Experts of a small language model.
Size: 14 layers, width 192, vocabulary 4096.
Experts: 48 experts in each of 14 layers, 192 quick GELU neurons an expert, 2 picks a token, a sigmoid router.
Below are experts of layer 3 (counted from 0) of a mixture-of-experts language model. Rows are named router (the router's row for the expert), up (a neuron's input weights, with its number), down (a neuron's output weights, with its number) and show model dimensions 0-63. Each number is 128 + 24 x the weight over its row's rms, rounded and kept within 0 to 255.
Before each expert's rows: a language model's description of what the expert responds to; "raises" lists some tokens whose logits its average output raises strongly, later layers aside. This comes from a sample of Wikipedia text that the model never trained on.

# expert 47
Description: Modifier words after the or a, often in titles and awards, such as first, American, Best, Top, National, World, record.
raises: "of ", "op", "in ", "to ", "by "
router [ 91 105 143 150 126 100 123 165 150 108 102 125 151 181 121 115 149 163 146 129 148  76 160 136 128 100 121 102  83 114 149 116  97 170 135  96 147 135 137 147 123  79 168 164 114 100 143 154 121 112 150 168 134 102 125 145 191 159 118 124 120 145 138 145]
up0 [130  95 108  99 111  91 141 135 138 154 152 125 142 146 153 155 143 137 130 121 171 120 123 145 119 132 142 131 108  87 116  92 165 142  89 156 143 161 153 168 157 123 170 172 141 141 128 159  98 107 170 142 148 120 134 113 176 124  77 123 165 118 160 145]
down0 [149 165 127 138 109 107 168 164 114 111 104 149 115 136 136  98 140 112  77 165 110 192 109 164 106 137 123 132 151 131 119 113 124 100 101 143 160 104 127 127  93 130 124 101 117 114 148 142 148 141 137 138 150 121 139 154  83 123 129 108 116 132 104 132]
up1 [ 70 114 108 142 148 136 155 139 111 107 155 113  96 104 127 152 160 135 128  75 142 160 112 127 151 106 145 147 101  99 127 125  93 168 146 167 120 135  76 101 149 142 118 121 132  92 150 168  99 157 126 137 131 124 113 128 159  89 115 161 126 144 144 173]
down1 [160  93 111 132 123 135 132 124 111 156 137 142 170 131  79  93 177 151 148 160 145  94  82 103 173 114 139 136 140 142 150 146 136 147 116 127 112 123 147  86 142  64 128 109 129 155 134 100 119 117 108 145 107 146  88 121 124 159 100 104 120 136 135  99]
up2 [167 115 161  96 187  94 152 126 136 110 109 121 114 143 125 145 123 126 116 126 131  95  97 125 182 180 143 141 120 127 104 123 127 153  92 122 112 138 134 143 135 171 151 121 142 106 140 162 104 119 119 102 125 116  94 110 167 162 135  74 117 159 126 116]
down2 [ 95 117 129 126 188 133 146 117 164 167 144 145 165 125 136 127 126 120 122 145 130 142  85 179 132 156 111 133 131 173 123  95 126 103  82  88 147 139 140 117 120 109  83 122  86 123  92 105 110 185 142 134 132 107 107 103 103 130 141 128 102 138 145 128]
up3 [ 84 133  79 138 111 145 108 132 100  94 130 174  99 166 130 152 133 126 107 117 134  95 134 143 101 121 152 116 151 162 168 158 121 100 148  99 131 122 114 154 136 180 158 124 123  90 108  92 104 146  99 127 125 129  85 122 145 140 133 150 159 112 124  98]
down3 [192 131 113 156  89 152 116 106 135 152 135 111 118 107 108  98 126 191  98 115 107 129 131 163  98 130 167 123 117 165 151 141 154 119 143 154  97 122 157 132 144 157 100  91 142 113 118 124 139 142  93 147 135 140 135 174 132 125 115 138  99 171 103 101]
up4 [156 116 142 123 122 127 185 129  94  98  91 136 135 146 115 111  91 160 113 117 145 116 137 151 145 158 144 168  90 115 157 135 135 184 106 124 117 152 144 126  83 128 136 109 131 111 110 103 151 151  80 152  97 172 139  87 147 162 156 111 117 141 122 153]
down4 [123 141 114 117 114  91  92 106 166 131 139 151 126 153 179 119 119 127 128 116 151  94 114  97 143 113 151 143 126 152 128 127 146 132 119 139  94  71 113 104 169 170 124 102  91 141 141 131 104 118  87 134 105 142 165 151 153 118 168 118 149 113 105 113]
up5 [ 91 140 119  94 107 159 125 113 118 140 130 100  99 115  93  87 128 132 156 150 123 119 151 135 104  81 160 118 145 141 148  98 131 140 182 101 134 128 107 136 129 122 100 120 177 142 164 115 182 153 151 196 132 151 144 142 152 133 132 117 137 143 140 120]
down5 [140 129 130 119 130 167 167  98 104 145 153 155 142 136 150 141 131 151 123 116 132 134 111 101 148 160 133  77 135 116 142 116 125 137 145 114  86  96 115 131 129 124 114 153 105 116 147  95 121 100 158 102 115 123 107 103  91 162 121 108 112 107 138 121]
up6 [155 112 174 127 130 153 129 130 119 137  74 121 123 137 103 126 113 134 148  84 129 108 114 142  98 172 154  72 166 175 119 141  70 118 133  90 169 137 107 113 111 128 157 125 128 136 179  88 108 120 149 125 121 154 162 132 131 199  93 125 133 109 136 106]
down6 [114 184  95 149 120 141 143 122 124 106 122 109 171 109 140 120 116  84 141 164 120 137 123 117 111 155 164 128 100 183 162 124 136 169 144  98  92 115 154 163 115 151 102 136 159  63 126 148  90 118 119 134 149 141 143 120 137 104 107 126 140 140  84 118]
up7 [134 130 137 112 162 104 101 120 167 122 145 134 102 148  94 102 150 132 100 126 153 128 124 104 112 151 140 124 118 155 151 144 114 146 134 155 187 135 158 154 128  73 113 120 150 105 141 146 195  87 152 129 114 127 139 170 174 142 120 119 152 113 148 155]
down7 [144 105 147 140 137 165 152 143 109 122 130 145 116 125 174 118 128 116 144 139  80 110 128 162 119 106 161 122 140 118 163  82 128 137 145  97 122 121  70 113 165 112 127 105 158 144 171 138 104 148 167 127 139 183 115 145  92 114 153 127 127 124 117  50]
up8 [115 112 120 105  69 122 119 131  95 137 128 152 100 112  54 140 101 105  85 133  66 110 145 128 104  87 100 126 112 119  98 155 134 126 144 124 167 151  90 156 117 121 119  85  85 104 148 163 105 123  49 131 139 109 136 117 151 131 153 128 152 144 132 134]
down8 [160 125 142 137 180  91 119 144 142 158 140 123  88 126  99 203 141 164 104 110 108  90 119 122 144 189 146 121 129 101 144 130 125 123 120 117  95 112 114 138 130 135 124 170 115 157 115 136 143 120 125 154 117 130 104 117 129  98 114 150 162 114  91 116]
up9 [153 120 156 118 101 125  97  99 112 122 178 125 178 136 112 171 150 130 168 123 137  89 116 163 164 113 104 127 117 119 125 102 156  87 114 111 165 142  75 129 104 116 112 137 109 158 131 149 112  90 108 113 113  96 142 122 154 109 118 145 123 137 131 146]
down9 [167 164 117 150 109 152 107 166 125 120 117 120 119 141 153  97 122 120  83 111 146 147 119 122  91 136 159 160 165 184  87 107 164 148 104 131 132 116 116 120 151 156 126 115 133  87 103 133 120 174 131 107 135 135 142 144  75 129 127 131 151 152 138 146]
up10 [ 93 134 118 125 134 121 173 105 103 106 124 120 142 131 141  88 142 124 177 146 121 121 145 115 151 112 103 146 131  76 133 174 156 138 128  95  98 122 143 143 128 114  38 141 119 138 137  99 134 134 119 137 135 108 166 177 124 145 105 120 127 116 109 142]
down10 [142 109 127 131  88 190 140 130 120 119 123 105 132 132 132 107 155 121 131 186 129  74 127 114 140 143 118 138  94 125 153 104 102 152 106 112 152 130 117 134 125  86 138 131 142  91 118  79 157 137 102 128 140 128 135 114 134 175 149 121 153  71 135 143]
up11 [ 90  88 135 108 130 104 141 127 154 164 120  95  96 124 142 114 146 140 106 146 118 178 137 136 102 155 113  86 140 132 109 163 114 141 139 107 104 120 134 117 130 168 160 100 159 112 105 160 130 116 118 138 144 116 175 134 115 112 138 152 144 101 127 125]
down11 [137 127 134 132 116 117 119 133 127 121  94 149 132  91  92 108 102 132 122 131 136 118 143 148  89 116 147 155 108 120 131 150 112 101 142 107 130  41 142 131 108 148  66 137  88  94  94 144 161 112  99 154  91 128  89 121 138 109 151 141 147 148 117  94]

# expert 19
Description: Digits and number tokens in years, amounts, decimals, scores and table cells, like 195-8, 16.5 million, 1,12-6.
raises: "million ", "times ", "mm "
router [136 114 141 115 131 108  97 165 105 145  99 128 159 157 122 106 162 158 126 131 173 127 146 159 153  88 117 118  93  85 172 138 144 126 105 126 140 139 163 152  86 124 131 143 108 125 124 118 133 101 145 158 152 123 107 156 143 133  84 127 121 138 102 109]
up0 [165 170 147  97 150 116 120  79  84 156 103 166  92 118 115 183 135 115 107 140 105 114 156 146 135 118  86 128 134 125 121 128 138 111 135 116 176 148 133 174 116 121 133 118  90 110 115 100  98 116 101 129 111 116  88  96 104 167 127 109  99  87 180 159]
down0 [ 82  95  93 125 118 148 162 114 150  99 100 153 167 115 124  87 104 124 183 112 140 126 128 123  78 123 146 128 111 138 134 160 123 123 156 146 131 114 147  88 104 134 155 125 128 121 112 153 127 120 139 141  95 164 107 133 155 135 139  96 132 140 136  99]
up1 [152 151 102 124 134 180 137 139 117 102 111 185  97 152 120  79 116  93 102 137 118  75 143 139 112 123 125  57 153  85 155 119 141 185 108 123 137 109 128 127  75 132 178 106 127 149 110 119 111 131 146 144 146 132  90 134  92  90  95 120 117 128 139 106]
down1 [128 117 144 135 140 102  93 126  92 104 146 111 109 113 103 132 135 130 130 116 129 138 142 113  99 132 147 187  95 160  99  96  84 100 121 118 105 137 123 125 176 129 138 125 112  84 171 138 137 147  87 123 106  91 138 113 105 118 168 152 111 179 131 135]
up2 [147 141 127 104 167 161 143 124 109 153 115 130 114  89 133  86 127 138 113  91 143 140 119 149 148 147 128 153  95 133 133 149 105 157  99 135 114 152 154 107 180 120 160 102 149 134 121 119 111 123 132 113 134 116 124 125  79 101 151 114 110 160 145 113]
down2 [136 157  92 142 128 114 112 173 126 148 129 108 142 114 135 106 144  99 127 131 145 145 110 112  93 171  96 111 103 112 180 131 115 124 153 129 140 114 114 125 145 136  73 151 125 122 174 131 108 155 190 135 154 110 121 105 156 135 171 142 165 142 134 143]
up3 [146 144 152  95 126 117 104 138 138 129 100 110 121 123 124 108  78 111 116 117 152 104 155 117 124 145 147 140 163  94  96 134 117 105 122 146 139 170 117 112 148 112 125 118 133 153 118 139 138 160 155  87 133 141 149 129 163 119 112 149 112  99 147 119]
down3 [143 134 144 145 165 160 138 106  88 127 153 115 166  93 109 193 108 121 173 110 133  89 152 145 123  94 146 128  90 125 139 139 134 108 107 107  96  95  93 126 123 111 125 107 118 124 139 126 141 136 136 109 116 135 123 153 125 167 159 125 136 100 118 158]
up4 [103 114 141 144  98  94 112 131 130 127 114 131 128 124 148 133 148 132 118 173 116 166 113 130 163 113 157 128 146 136 120 126 147 130 142 102 114 174 114 166 104 114 153 162 122 112  81 130 130 118  99 146 146 130  91  87 137 112 121 100  91 150 111 146]
down4 [ 98 153 108 129 147 121 161 113 121  98 158 142 120 121 131  81 103 123  91 128 166 136 166 145 106 162  93 107 113  88 157 123 136 101 100 114 169 124 147  82 145 103 157 127 136 147 157 126 120 129 166 135 175 131 116 156 144 130 137 144 135 125  91 136]
up5 [ 92 143 124 134 142 115 166 130 137 103  97 148 154 100  77 127 135 118 133  95 102 111  92 130 109 115 105 114 137 139 150 161 133 113 171 105 107 140 118 101 119 122 133 143 107 143 121 133 167  99 135 123 163 126 149 148 162 114 119 133 102 126 103 139]
down5 [157 121 142 131 143 131 100 132  97 155 153 121  92 114 105 145 165  67 129 151 148 132 156 109 163 144 174  87 107 118 131 113 102 157 122 119 157 105 112 164 134 154 116 110 136  91 142 108 115 146 141 125 104 165 141 133 153 139 123  80 145 135 139 144]
up6 [152 124 109  84 129 187 122 134  90 150 139 115 154 138  57 179 120 139 124  86 150 138 118 109 121 107 147 110 109  91 116 153 130 149 159 131 128 127  92 131 178 134 128 128 124 142 116 118 129 152 116 148 106 114 132  99  94 122 173 163 113 128 104 152]
down6 [132 136 141 132  89 112 110 129 108 120 161 190 152 116 124 119 133  88  40 102 132 112 122 108  99 160 104  91 110 138 136 112 168 128 144  96 116 146 124 129 177 129 148  95 130 146 151 133 139 137 126 142 119 107 150  88 132 140 118 158 162 137 151 114]
up7 [132 160 140 116 144 134  53 144 135 132 134  99 143 121 124 125 163 149 178 106 156 147 143 150 140 115 167 132 117 155 130 125 119 153 137 115  82 146 177 131 145 136  99 157  98 140  80 156 137 160 113 127  75 143  99 131 115 101 138 162 106  94  81 124]
down7 [135 120 142 128 149 129 161 119 149 151 127 147 126 154 142 125 111 118 104 118 135 122 135 117 117 165 123  93 129  84 116 155 132 154 133 106 123 121 115 124  92  89 141 129 106 120 153  86 146  88 116  87 142 129 142 128 105 117 104 104 140 155 142 117]
up8 [117 168 156 173  93 150 125 138 164 109 137 140 141 134 118 131 110 180 127 165 123 113 116 122 154 124 121 108 109 171 169 150 115  99 155 109 144 131 124 140 155 143 151 128 137 163 112 103 166 151 131 167 141 161  92  93 144 166 144 136 138 125 156 133]
down8 [151 109 121  91 126 107 113 135 105 117 128  88 152 160 147 142 150 133 124 104 141 120 153 165 136 125 126 126 126 116  78 140 156 146 112 161  80 184 155 119 120 118 163 162 151  88 147 121 140 106 105  61 156 106 146 126  98  79 141 132 114 169 105 114]
up9 [152 151 121 168 131 117 141 134 109 128 124 143 113 133 128  93  82 119 114 130 141 162 142 148 125 102 106  95 132 107 192 154 115  95 124 115 167 123 132 139 119 116 110 149 118 168 103 140 189 170 149 141 106 118 158 133 123 138 148 111 111 141 107 125]
down9 [157 167 134 100 120 130 142 159 136 146 172 111 133 119 137 113 162 115 122 185 110 129 106  98 115 107 145 165  94 151 119  96 134 158 167 129 107 131 104 125 145 121 122  93 125 116 118  83 105 147  92 119 146  83 121 132 131 134 121 162  95 120  80 106]
up10 [128 141 108 138 122 126 118  94 127  99 132 181 161 142 139 134 166 126 130 130  75 124 174 179 140 113 175  97 111 107 176 112 118 111 122 135 133  89 134 159 129 162 128 177 149 151 143 184 112 145 133 132 122 113 119 119  90 143 147 144 129  77 131 113]
down10 [100 100 180 120 130 122 124 128 156 108  85 139 176 130  93 115 125 133  96 106 130 113  77 115 134 148 117 151 117 140 110  81 163 125 147 116  97 126 141 139 131 106 160  60 133 154 147 130 146 156 121 133 111  84 164 138 133 180 117 139 153 111 119 124]
up11 [120 143 103 146 117 141 148 139 139 141 111 118 148 129 100 138 145 138 135 104 129 146 115 140 124 121 182 168 127 140 139 113 129 135 156  94  92 133 150  97 126 120  94 168 153 133 150 142 141 154 116 137 138 113 143 133 149  67 140 141 171 139 121 158]
down11 [ 61 120 134 120 112 135 127  94 164 133  82 155 150  96 130  78 157 150  99 118 110 109 139 133 168 117 141 130 136 127 140 126 141 140 105 104 164 130 123 136 129 137 146 106 129 113 163 118  89 117 102 177 113  81 135 125 176 145 121 133 107 152 146 149]

# expert 13
Description: Past-tense verbs and participles right after he, was or a name in biographies, such as released, won, born, played.
raises: "upon ", "by ", "with ", "from ", "towards ", "there "
router [155 117 184 105 155 123 126 162 134 122 150 140 138 133  95 138 145 172  93 121 132 113 160 130 143 134  73  96 118 111 103 108 147 129 139 120 146 151 124 118 116  99 110 134 128  97  95 113 123 169 134 133 128 115 105  90 165 128  92 132 110 133 173 153]
up0 [100 111 110 105 177  87 150 105 158 130 106 142 109 127 106 122 104 144 145 118 159 158 149 157 107 112 154 126 135 151 134 128 178 112 123 150 153  89 115 129  91  99 122 118 121 148 143 113 127 125 149  93 172 181 126 135  89 137 157 138 120 124 164 100]
down0 [182 123 150 159 125  85 178  66 128 145 133 132 111 127 126 133 125 166 117 102 117  94  99 101 126 151 139 136 117 106  62 136 129 119 122 115 156 125  78 125 141 122 148 143  91 140 123 127  74  93 123 133 106 123 121  92 157  96 104  90 137 155 111 116]
up1 [117 141 122 102 140 135 170  93 140 152 113 107 140 159 148 106 136 117 162 115 170  85 148 127 155 121 116 139 140 114 154 120 114 155 112  82  79 127 118 117 121 113 128 143 126 145 143 166 120 135 133 128 131 124 119 102 109 101 129 158  99 144 137 184]
down1 [113 120 117 136 112 127  88 123  98 114 148  81 122 105 149  99 143 109 119 132 126 132 148 111 148 142 163 128 137 147 122 119 125 133 141 145 130 126 132 108 102 174 118 132  85 140 140 114 151 128 121 162 113  95  74 166  98 134  88 140 111 109  95 128]
up2 [112 110 181 146 119 119  93  75  93 118 155 137  97 116 143 165 108 127 153 165 135 110 124 106 141 120 109 140  99 194 115 148 108 138 133 130 110 137 146 109 190 147 120 112  91  97 125 130 129 151 134  96 147  86 153 178 124 135 135 140 136 121 142 127]
down2 [146 107  86 103 142 150 104 152 156 136 147  79 169 120  83 114 134  99 171 105  95  94 120 119 141 157 119 120 120 108 101 121 133 147 103 174 108 168 105 169 154 121 136 160 101 104 128 144 138 106  95 122 142 161 143 115  78 121 145 126 105 147 129 153]
up3 [160 146 155 139 111 167 103 157 140 147 162  99 126 139 156  84 177 123 142 112 135 119 144 130 137 160 115 130 120 108 140 121 113 119 174 155 113  84  99 117 105 114 188 113 125 129 156  89 116 120 157 128 142  81 142 137 131 129 133 166 122 135 154 175]
down3 [113  80 148 106 116 122 153 124 116 184  85 129 147 151 129 144 118 135 133 133  83 134 117 136 138 139 116  93 132 152 154 133 149 123 128 130  93 154 150 160 111 137  84 128 129 129 143 150 132  99 102 100  86 174 116 123 162 142 112 136 154 102 152 142]
up4 [124  97 131  92 102 163 123  90 120 180 108 137 171 153 151 129 142 120 127 140 128 112 124 135 148 144 114  97 131 151 140 136 136 125 141 103 135 126 113 125 109 133 117 120 126 117 148 138 131  90 102 153 146  93 164 136 130 143 122 163 123 122 142 139]
down4 [145 144 109 121 114 136 159 102 132  78  77 141 155 144 140 107 135 146 167 170 110 169 129 149 111 118 146 131 175  85  95 158 150 136 150 180 168 116 136 133  56 163 112 105 104  98 134 120 133 117 131 149  97 155 115  94 154 114 151 160 128 145  92 105]
up5 [142 130 130 137 140  81 138 126 149 129  94 146 104 114 132 135 106  96  98 121 160  69 108 145 175 128 121 151 172  78 136 145 108 115 130 123 165 113 149  85 113 145 124 154 147 133 149 152  71 126 142 138 120 126 159 119 177 127 138 149 165 138  91 109]
down5 [ 95 131 129 127 156 170 124 131  84 115 148 123 133 107 118  88 127 109 170 164 148 151 145 123  72 152 114 135 113 143 126 133 149 169 175 157 150 157 112 154  95 103 130  86 161 109 135 125 165 100  88 112 150 128 123 106 133 128 117 130 110 143 129 144]
up6 [135 110 162 117 143 203 122 132 124 101 110 185 123 131 127 136 112 109  89 119 161 127 149  98 165 116 157 114  64 118 133 106 100  99 175 110 144 152 145 122  93 125 142 118 139 118  83 109 145 150 142  99 168 167 143 112 158 135 164 116 124 154 140 155]
down6 [137 152 104 169 124 120 160 129 139 162 153  90  72 148 140 155 113 163 121 149 102 127 134 103 134  99 154 151 135 122 129 153 153 146  87 137 182 141 124 148 110 126 107 167  99 116 118 156 107  89 115 145 143 178 123 173 108 111 113 117 138 127  67 105]
up7 [113 158 109 135 111 141 136  94 119 136 161 165 105  91 148 112 134 113  91 122 139  98 128 119 103 154 113 174 146 160 146  82 144 213 166 148 132 148 137 142 111 116 128  80 129  84  87 119 136 144 102 146 144 114 202 118 153 161 106  83 132 177 142 134]
down7 [124 124 182 144 130 147 107 117 119 118 133 106 139 125  90 114  87 129 119 132  90  97 114 128 150  81 143 118 170 144 124 154 118  79 154 114  99 131 144 132  92 136  95 102 149 110 118 163 108 162 129 146 165 101 104 159 145 108 129 126 114 123 100 139]
up8 [141  99 129 129 193 105 148 140 103 125 108 120 119 150 135 114 166 123 142 104 111 144 118 134 121 150  99 143 130 118 132 121 160 140 136 131 173  89 142 124 142 110 140 159 126 105  82 152  97 171 177 106  94 133  97 117 134 165 146 147 116 131 168 159]
down8 [109 131 136 144  95 113 159  98 118  89 121 126 155 139 137  99 116  93 109 130  80 180  99 102 130 135 131 140 102 152  97 130 164 161 129 138 111 184 121 134 153 148 148 138 127 131 168 123 153 156  85 134 133 136 172 126 128 166  89 141 137 156 127 111]
up9 [146 119 107 103 113 136 113  90 166 138 183 134 142 120 105 107 148  93 106 169 192 144 143 127 147 143 141 148 108 157 143 105 121 113 136 124 113 121 105 164  97 123 119  56 128 105 133 121 158 155 129 126 156 171 147 176 123 129 124 139 123 120 106 115]
down9 [136 104 111 133 136  89 141 111 129 160  75 115 133 126 121 184 151 112 154 165 115  80 149  88 133 146 129  94 158 118 159 143 154 105 147  98 130 156 153  99 156 143 174  89 160 159 123 139 144  94 108 164 129 103 128 158 105 123 104 122 169 148 108  89]
up10 [ 92 156 139 136 158 112 152 147 110 113 111 120 142 138 141 105 124 120 136  96 124 150 137 147 129 128 153 152 134  93 132  87 119 133 153 120  84 136  80 151 171 126 119 107 132 132 130 167 120 101 107  74  97 105 129 125 146 130 118 155 148 140 111 138]
down10 [112 141 116 130 167 131 151  95 147 112 150 177 144 110 166 152 136 123 116  95  93 130 153 141 176 102 104 134 104  95 109 129 149 135  98 101 140 118  87 143 163 142 120 182 126 117 145 147 137 175 145 145 136 111 169 125 107 147 143  92 170 175 136 124]
up11 [153 132 140 139  91  91 137 194 125 129 107 142  94 127  78 144 135  88 138 128 102 115 139 134 140 111 121 137 168 112 140 129  97 131 120  65 114 122 133 154 140 158 114 145  93  99 156 154 127 123 127 143 113 142  99 124 134 107 122 120 123 122 118  80]
down11 [127 112 137 117 117 150 109 155 135 105 138  80 175  84  89 142 127 136 144 153 125 153 140 165 144 116  96 102 157 150 151 129 155 147 142 124  90 135 126 173  85 116 112 149 119 104 144 128 148 160 126 166 141 147 141 139 129 146 144 141 163 132 153 148]

# expert 35
Description: Single opening consonants or clusters starting a word after an article or hyphen, such as p(ending), t(ennis), sp, pl, fl.
raises: "iddle ", "idd", "ugg"
router [114 133 160 114 127 115 147 148  84 145 172  92 147 170 105 169 146 141 130 101 143  96 165 106 157 140 174 121 119  90 160 117 118 142 110 122 132 160 139 124 149 105 107 121  95 132 116 116  94 146 115 135 143 155 112 139 144 150  91 161 129 134 151 122]
up0 [102 155 103 120 134  97 138 140 122 103 143 133 154 143 116 145 124 128 172 134 163 101 150 103  95 120 155 116 133 110 132 128  99 163  86 149 111 142 168 149 134 101 121 149 112 110 132 134 122 133 108 116 147 146 147 165 149  88 116 132 149 133 115 146]
down0 [113 102 149 154  83 110 106 110 127 135 104 126 159 111 150 130 142 118 114 105  79 147 116 129 119 156 104 114 165 123 155 127 125 137 160  93 143 123 166  96 120 134 147 109 118 137 148 127 155 119 103 116 107 145 121  95 163 176 122 120 120 128 104  97]
up1 [ 90 135 146 110 131 127 143 197  68 109 127 156 178 150 120 144 111 121 112 135 114 133 126 151 122  91 123 125 127 104 158 102 116 110 143 151 112 143  80 124 118 100 141 122 108  85 158 158 132 129 127 109 128 123  96 138 146 162 131 129 130 132 126 127]
down1 [123 130 119 141 107 114 124 141 176 120 118 124 140 128 157 114 121 183 129 116 150 150 106 104 148 129  99 149 136 168 128 154 105 119 143 143 107 138 192 170 142 204 113 127 101 137 143 138 121  89 108 131 152 131 120  89 160 130 115 151 123 154 115  96]
up2 [162  66 128 146 129 161 164 150 116 119 133 107 133 116 128 123  88 151 192 134 126 140 146  94  94 120 150 124 127  86 119 114 131 150 114 124 138 169 122  65 123  87  81 119 138 143 111  99 108 111 126 112 120  92 120 128 127 121 100 141 114 148 116 130]
down2 [162 216  81 120 112  96  76 132 144 115 113 106 162 189 131 124 169 112 107 109  97 101 104 135 143 124 159 174 143 163 130 158 137  89  90 134 132 144 152 124 168 136 173 117 150 132 186 119 149 161 113 126 124 136 142 129 110 114 129 134 141 113 111 128]
up3 [158  77 147 102 162  63  97 163 147 137 130 142 150 119 144 146 158  77 152  94 150 109  91 130 143 134 156 108 129 152 135 104 111 117 127 149 106 124 133 152 110 141 157 153 118 141 116 108 122 130 128 126 139 124 154 107 135  91 127 122 157 111 134 184]
down3 [100 149 121 160 109 126 195 105 160 158 133 150  89 120 104 113  88 141 118 139  97 140 111 123 159 111 133 132 141 138 148 139  95 141 103  96 142 153 102 109 121 123 116  95 154 137 133 122 108 126  99 153 116 143 102 161 119 132 140 120 109  74 133  91]
up4 [108 109 178 137 125 160 127 143 109  88 148 108 111 166 147 118 122 145 136  88 150 124 102 133 158 140 168 101 168 132  81 145 115 138 114 135 131 132 135 122 117 124 130 134 142 140  76  83 107 141 133 130 153 146 139 155 116 174 137 132 144 120 130 145]
down4 [124 177 123 155 115  85 127 120 140 112  91 142 149 157 121 124 145 105  85 146 122  86 179 146 115 166 131 152  92 125 164  95 126 125  96 118 116 132 113 131 130 136 104 154 124 117 162 140 160 165 116 156 160 105 107 116 126  97 101 114 131 136 154 134]
up5 [145 112 100  97 146 176 113 143 126 111 155 125 143 128 118 113 119 107 137  99 126 112 141 164 113 117 122  73 141 175 129  80 101 142 133 165 134 118 100  92 108 109  92 117 147 153 170 142 126 151 113 144 151 133 165 136 145 115 125 156 152  95 141 123]
down5 [130 122 146 185 174 129 111  85 138 165  87 116  90 112 110 114 122 139 116 145 109 131 148 113 123 113 122 187  84  73 103 145 144 125 106 104 122 139 129 154 144 129 187 159 120 126  93  93 138 117 119  97 114 110 117 162 130 149 108 104 140 155 142 115]
up6 [172 149 158  91 108 191 157  98  99 148 147 106  96 135 117 111 109 127 111 149 114 128 124 119 164 143 169 148 117 120  97  77 171 128 119 124 140 109  95 111 107 170  68  93 107 124 144 117 141 145 123 150 148 151 175 100 125 141 133 145 148 128 132 140]
down6 [ 83  65 119 138 148  90  72 156 137 151 171 140 115  94 129 190 150  87 155 124 145 169 140 119  76 103 130 112 134 132 106 163 132 148 149 148 103 147 129 160 139  91 150 126 140 117  66 137 131 149 128 130 169 113 114 143 133 136 130 101 150 126 117 150]
up7 [117 134 146 125 159  93 130  92 118 200 128 104 136 157 138 104 156 153 120 108 142 109 115 128 135 155 127 150 109 155 137 143 105 120 113  87 107 166  92 143  94 165 126 132 157 128  74  80 118 117 121 122 146 122 139 144 157  87 160 135 147 100 124 131]
down7 [106 123 140 156 126 149 163 114 121  99 127 145 119 170 132 144 111 122 141 162 123 104 116 159 118 111 132 127  78 116 157 137  99 117  86 118 167 126 136  93 193 109 123 159  99 130 167 155  86 128 126 133 132 125 126 110 132 133 163 146 130 172 113 127]
up8 [138  97 160  74 141 157 164 131 126 130 132 108 128 150 132 179 165 172 138 107 131  92 124 142  78 112 103 114 106 142  94 123  77 125 137 126 132 122 130 128  79 125 136 133 120 156 157  94 102 127 142 157 152 152 153 145 118 122 149  82 156 128 150 134]
down8 [113 135 130 138 146  99 123 132 133 155 147 120  84 121 131 127 135 101  97 112  85 151 139 123 158  89 176 167 137 163 129 137 114  83 150 117 101 123 157  80 134  80 117 126 145 125 124 123 122 115 139 103 127 101  82  96 112 114 163 133 124 111 112 160]
up9 [132 138 130 156 141 105  97 118 122 173 116  85 111 145 134 135 124 113 157 108 140 140 137 113 123 125 150 158 128 132 127 138  92 114 125 137 117 162 140 135 107  64 148 129 115 126  36 128  72 164 138 136 105 111 154 116 114  80  98 114 151 178 162 101]
down9 [122 127 117  75 125 117 128 152 138 112 130 178 106 112 136 135 122 131 132 136 118 102 123 159 137 146  82 150 144 103 153 141 169 132 132 130 135 113 105 121 143 186 119 104 159 132 184 112 143  96 126 130 138 143 138 108 151 167 146 105 121 112 140 175]
up10 [104 109 146 111 126  93 139  92 111 152 147 141 156 100 147 107 134 135 146 125 145 134 115 123 102 128 132  97 130 136 107 114 104 111 109 154 158 146 133 156 147 123 120  99 113 120 166 103 148 125 109 139 177 156 155 105 132 114 138 151 138  80 155 127]
down10 [155 135 142 132 160  92 113 155 157 125 115 104  90 135 121 129  98 123 142 135 105 113 134 170 139 123 140 115 128 142 141 153 146 173 172  72 101 145 178 137 116 115 129 140 156 123 112 129  82 133 151 104  97 146 124 138 148 126 129  72  97 157  91 118]
up11 [134  87 156 120 163 120 124  74 163 110 108 166 105 104 112 113 147  83  84  97 151 123 129 146 104 127 109 132 177 174 114 152 121 172 113 171  96 114  57  83 103 116 154 162 142 174 113  92 121  97  89 114 141 127  96 135 154 160 139 122 114 115 155 112]
down11 [106 111  91 141 107 141 119 128 120 154 161 124 111 126 145 137 148 179 148 165 118 108 107 161 151 108  76 141 100 118 137 135 132 140 135 129  90  96 138 159 147 155 144  73 113 121 137 150 146 123 199 118 121 141 122 121 128 157 120 113 118 119  95 103]